config.toml
num_hidden_layers = 11
hidden_size = 224
n_experts = 128
experts_per_token = 4
d_expert = 32
d_shared_expert = 64
hidden_act = "clamped_swiglu"
moe_layers = [1, 3, 5, 7, 9]
router_score = "sigmoid"
normalize_top_k = true
routed_scale = 1.0
balance_loss = 0.0122
balance_bias = false
init_std_router = 0.00747
lr_router = 0.000978
vocab_size = 4096
norm = "rmsnorm"
norm_eps = 1e-05
tie_word_embeddings = false
optimizer = "muon"
learning_rate = 0.0136
beta1 = 0.9
batch_tokens = 65536
max_seq_len = 1024
train_tokens = 395400000
max_steps = 6034
dataset = "wikipedia_en"
Below are experts of layer 7 (counted from 0) of a mixture-of-experts language model. Rows are named router (the router's row for the expert), gate (a neuron's input weights, with its number), up (a neuron's input weights, with its number), down (a neuron's output weights, with its number) and show model dimensions 0-223. Each number is 128 + 24 x the weight over its row's rms, rounded and kept within 0 to 255.
Before each expert's rows: "mostly gets" lists some tokens that are sent to it at least half of the time; "raises" lists some tokens whose logits its average output raises strongly, later layers aside. This comes from a sample of Wikipedia text that the model never trained on.

# expert 34
mostly gets: "\"", "\")", "idae", ")", " =", " footballer"
raises: " is", " as", " was", " from"
router [134 137  89 140 142 116  96 123 102 123 104 138 144 105 117 139 115  87 145 116 136 155 157  99 110 137 145 120 111  75 105 156  99 148 103 131 140 152 102 107  71 133 105 116 122 118  70 127 143 108 166 106 165  55 148 125 123 167 163 124  70 146 128 126 104 156 131 131 127 154 134 150 113 115 150  68 167  82 128  71 123 142 114 143 147 100 120 164 107 117 137 156 127 105 128 107 115 123 166 133  90 124 120 133 149 142 150 140 137 149 155 124 151  88 114 154 134  93 123 104 146 134 136 137  91 127 132 131 150 125 113 123 135 129 161 137  84 110 112 164 116 167 153 130 120 120  94 141 118 129 131 117 108 147 101 105 134 133 117 137 135 118 139 134 138 112 154  95 122  99 147 152 116 146 119 111 120 152  74 141 148 173 149 115 124 116 143 130 123  97 112 150  70 119  80  82 101 148 103 142 155 107 158 155 110 139 131 107 118 157 124 102 140 105  73  64  91 126 138 131 118 165 124  79]
gate0 [134 155 144 156 135 137 105 141 122 187 112 123 111  91 142 150 129 142 153 118 138 130 166 162 132  93 135 133 142 131 127 114  94 155 132 134 146 130  80 176 106 114 176 118 128 105 131 112 145  84  93 142 146 139 150 139 109 113 137 123 106 161 133 133 142  85 185 123 148 112 157 174 113 130 157 100 114  89 148 125 134 124 109 103 100 104 115 166 118 114 158 159 142  95 132  72 148  63 118 108 111 127 132 127  71 125 132 111 138 159 119 131 108  94 127 139 114  75 137 161 120 135 119 136 129 125 114 143 121 157 126 139 158 136  89 161 132 117  75 166 102 179 104 129 116  97 173 138 186  89 127 105 113 155 167 101 120 121 142 119  96 118  90  91 151 154 124 124 115 139 162 141 156 124 140 102 122 125 125  98 141 131 118 159 138 113 102 135 130  94 137 101  91 141 151 100 145 118 175 142 120 141 168 144  90 107 148  97 136 131 136  94 149 138 122  85 104 149 149 119  95 143 129 152]
up0 [117 146 116 145 108 167 144 152 111 167 127 148 133 118 142 198 114 111 117 151 104 112 107 149 123 145 154 100 117 145 103 118 158 119 113 201 141 113  89 181 147 175  95 111  93 119 124  80 151 115 117  95 118 109 120 161 113  97 139 107 118 138 108 143 110  94 128 169 123 138 118 161  97 194 160 101 140 122 152 102 104 143 143 103 124 101  94 151  92 122 127 175 105 150 115 104 152 110  79 114 149 117 124 144 173 132 147 165 105 130 151 167 149 138 152  94  91 111 125 121 115 131 136 133 126 157 101 132 101 123 160 108 173 123 126 104 118 148 140 177 134 166 162 111 137 135 104 140  89 110 114 139 129 137 128 113 167 121  91  90 128 135 106  83 147 135 110  99 126  77 134 133 103 150 129 134 133 125  73 135 116 172 129 121 138 105 123 137 156 152 142 137 149 115 108  95 122 131 129 138 147  98 149 108 172 110 120 155 135 139 107 136 146 125 111 115  99 137 132 109  98 148  77 143]
down0 [113 115 161 122 122  65 111 123 132 138 118 113 149 135  89 147 119 159 106 104 151  93 118 162 126 130 147 129 110 110 114 115 101 148 117 127 136 154 108 148 133 115  95 121 109 120 132 116 131 105 124 130 160 136 142 140 113 100 174 135 146 169 144 136 103  79 152 132  96 101 111 129 192  94  91 177 153 136 131 171 148 179 123 178  97 123 123 136 172 143 141 118 123 122 155 132 130 143 145 152 109 132 118 108 140  96 120 157  73 148 138 126 142 155 115 125 162 127 153 159 153  77 118 139 153 141 106 138 129 191 115 114 114 183 129 128 140 127  92 111 117 128 124 170  98 133 134 120 149 116 163 143 139 160 117 103 105 141 131 116 142 135 130 128 123 144 163  89 124 120 138 118 114 146 133 110 118 103  93 136 108  87 122 121 118  96 202 141 152 142 159 159 136 111 176 172 117  77 111  75 185 159 118 139  91 126 127 130 118  96 114 117 184 130 130 140 142 146 121 117 112  99 120 152]

# expert 58
mostly gets: " Sand", "and", "ord", " hand", "ft", "yd"
raises: "ust", "i", "ner"
router [136 134 110 108 154 132  58 136 138 148 119 125 101 140 157 116 101 114 156 152  76 148 123 165 125 149 132 152 104 118 152 122 125 110 132 109 121 111 105 133  90 142 122 121 134 164  94 130 142 107  88 132 177  99 113 104 152 125 158 137 107 114 140 112  73 153  85 117  96 148 123 140  98  95 147 109 157  88 129 126 116  84  95 145 114  84 134 121 101 119 125 150 100 126 139 113 112 113 146 129  97 137 127 160 130 148 132 127 150 130 139 110 151 161 134 119 128 146 164 118 160 155 102 146  88 132  86 178 141 124  84 119 102 120 149 103 124  97 160 148 144 136 120 158 128 123 144 186 128  81  99  99 128 193 124 130 131 162 154 145 132 124  97 136 138 159 163 109 122 116 166 125 129 131 117 134 108 131 100  99 108 134 147 131 159 150 110 103 157 114  98 185 116 112 111 138 128  84  91 119 113 134 139 137 126 181  85 122 140 131 121  94 122 138 110 100 138 195 154 132  98 151  72 132]
gate0 [137  94  89 141 139 119  87 137 155 132  85 163 141 158 125 134 107  95 171 141 123 143 129 179 149 110 128 138 123 100 134 139 142  93 125 120 171 140 127 129 113 128 123 133 118 192 133 156  96 143 126  48 117 115 128 159 127 103 141  75 129 142 128 124 147 162  68 135 121 140 138 153  91 110 173 133 101 121 114 126 130 116 118 145 138  94 103 156 106  83 133  87  93 141 129 105 120 132 133 151 132 169 131 133 106 178 135 179 101 146 129 165 153  71 145 125  96 136 108 116 104 143 125 154 148 110 132 148 142 150  91 141 132 137 137 106 110 147 122 123 140 125 105 164 195 148 151 110 138 111  90 117 107 138 130 133 106 152 117 111 118 105 128 137 127 194 138 106 185 126 151 187 149 137 103 101 144 125 139 145 120 124  96 119 133 104 111 103 110 147  97 142  91  90 125 124 111 124 120 110 108 117  97 151 113 131 148 145 166 149 160 142 104  88 146  90 152 141 140 137 143 119 106 129]
up0 [ 83 136 137 125 141 125  94  94 173 145 100 191 118 167 143 105 104 136 128 131 131 132 109 132 103  98 115 118 152  90 136 142 120 126 124  97 107 157 127 136  81 125 157 160 135 134 113 115 144 134 141  81 119  91 130 123 101 144 125 146 153 152  95 145 111  97 157 105  92 157 105 128 102 100 115 148 145 150 128 152 138 144 139 130 136 135 142 157  69 118 138 142  76 162 145 119 131 188 167 124 148  78 137 150 135 143 116 144  93 118 143 184 131 106 153 104 144 140 140 130 156 151 149 133 109  82 128 120 114 146 128 104 130 126 139 132 132 116 134 117  98 153 124 116 115 130 161 111 113 127  87 157  92 168 134 113 118 101 162 103 119 137 163 144 133 116 111  76 104 162 132 105 123 136 133 122  93 172 148 124 107  86 107 113 151 136  55 104 156  96 112 135 148 116 112 186  96 114 157 177 122  95 136 124 143 138 158  97 131 147 119 152 128 140 153 135 158  66 123 162 136 102 116 134]
down0 [111 128 101 117 113 136 199  92 106  96 123 114 107 133  87 112 128 152 136  64 108 100 123 115 144 103 134 100 145 134 168 106 114 148 132 133 139 113 146 158 116 134 128  98 125 136 144 133 134 112 132 104 137 123 129 119  87 184 150 134 130 101 112 131 146 171 128 135 165 164 117  57 143 146 120 114 100 143 122 129 113 119  81 131 170 163 160 113  96  97 126 122 123 126 110 113 133 139 192 122 142 151 110 135 101 117 143 156 134 105 122 127 113 135 153 108 132  94 138 194 145 104 122 116 116 108 124 129 120  80 144 100 116 172 166 153 158 110 151  92 120 150 143 124 140 100 146 109 111 134 135 132 128  78 125 106 100 112 159 149 126 127 128 152 159  86 131  77 109 125  86 130 122 123 131 122 140 143  91 116 100 118 155 110 144 113  99 111 153 129 152 109 104 111 124 146  59 147 154 157 161  52 104 119  82 113 141 119 129  99 147 118 142 100 106  97 158 133 100 112 143 134 143 124]

# expert 126
mostly gets: " con", " aff", "ess", "incip", " conv", " respons"
raises: "umn", "form", "man", "gress", "fer", "cent"
router [137  59 158 139 122  92 109 129  97 152 101 125 149 125 106 134  69  83 127 152 121 142 142 110 130 149  98 158 133 137 113  95 164 123 108 112 129 118 122 120 115  99 129  83 102 174  75 109 134 105  98  99 139 121 134 179 110 152 121 137 115 135 130 128 109 170  82 137 121 144 136  86 125 109 123 110 133  76 137 163 112 134 138 137 144 127 104 140  54 153 129 125 116 135 105 101 104 132 125 103  99  95 131 164 116 150 136 103 109  92 163 123 121 106 143 108 127 157  94 111 122 122 110 125  72 137 129 144 142 136  95 104 163 125 145 116 111 114 111 150 109 129 147 137 165 109 104 120 160 110 103  86  98 190  88 124 121 120 120 198 156 150 146  97 156 193 110 146 126  97 129 113 136 125 109 118 123 169 135 120 115 130 104 152 132 148 141  93 137  97  84 142 111 118  97 119 123 107 148 104 130 140 164 153 123 102 119 108 166 168 135  96 132 148 143 123 110 129 139 154 112 140 128 124]
gate0 [145 112  82 131 107 149 114 105 118 115  60 138 190 121  92 114  88 164 144 135 155 138 139 165 149 133 131 102 157 105 146 124 160 124  99 127 124 140 150 131 118  63 140 132 121 160 125  83 122  77 141 203 137 154  86 148 114 110  95 142 120 121 131 131 123 178 159 158 116 147 109 103 131 157 106  87 114 101 105 133 144 147 121  87 148 151 152 132 108 110 161 179 116 115 134  81 147 131 111 123 121 135 176 172 118 124 158 101 111 138 129 105  76 114 137 132 146 132 124  86 129 151 103 132  81 121 160 105 124 123  99 120 124 133 132 122 122 118 130 108 132 128 152 167 133 102 112 144 155 108 125 133 137 156 125 130 122 134 141 130 138 147 119 111 192 101 113 161 119  75 113 114 105 133 121 182 153  94 156 131  98 113 148 140  99 152 109 120 121 141 103 135 136 157 128 126 146 146  95 117  88 111 137 118 114 132 130 154 109 150 136 117 112 202 144 138 158 144 131 102 131 113 117 105]
up0 [173 123 113 118 144 167 101 138 157 100  85 148 133 161 114 113 152 138 161 117 142 133 128 150  98 121 135 139 100 144  97 114 133 164 172  86 148 126  75  69 146 118 148 108 153 114 162 144 164 114 173 128 136 166  80 117 120 114 128 149 153 110 109 100 122 159 141 146 142 131 109 166 153  88 143  73 132 107 145  84 174 121 122 122 150 131 111  99 135 121 168 122 126 148 106 100 133 114 172 113  99  65 151 121  84 132 144 130 115 116 109 144 142 110 100 131 137 150 158 153 151 131 129 144 121 138 175 135 106 115  99 149 135 116  94 103 116 130  97 112 108 129 155 162 118  98 112 126 118 144 116 120 131 150 154 168 128  92 179 122 147 154 121 117 108 140 150 139 143  68 112 147 102 122 119 163 128 130 136 116 100 141 121 120 106 141 151 120 147 143  74 115 144 147 104 138  98 175  89 105  96 113 126 121 125 164  96 151  89 145 127 101 119 177 134 168 119 149 108 145 152 137 107 150]
down0 [125 178  86 155 166 124 128 128 112 106 149 122 138 137 106 150 154 143 120 138 124  94 178 146 116 138 141 129 143 109 124 149 123 122 149  98 143 126 144 149 123 178 153 115 137 144 175 116 100  87  89 140 145 157 126 150 127 164 154 131 127 135 144 124 170  78 157 145 140 154 161 129 104 121 155 105 139 122 132 161 139 126  91 114 151 115 155 130 106 102 125 106 170 134 129 131 113  71 111 100 156 125 135 117 113 110  92 136 135  98 155 174 128  95 126 146 150 144 124 124 147 170 140 141 132 124 151 152 119 108 113  99 109 155 127 139 122 133 141 126 126 104 184 146 161 108 150  86 141 169 113 161 133 155  98 126 126 134 114 186 121 128 102  97 138 101 143 124 133  65 100  74  99 140 120 106 128 154 125  99  88  91 174 103 160 120 148 137 135 119 139 133 161 134 135 140 172 143  95  82 102 143 118 113 144  73 114  80 116 140 108 145 124 101 184 125 169 112  93 146 137 158 139 130]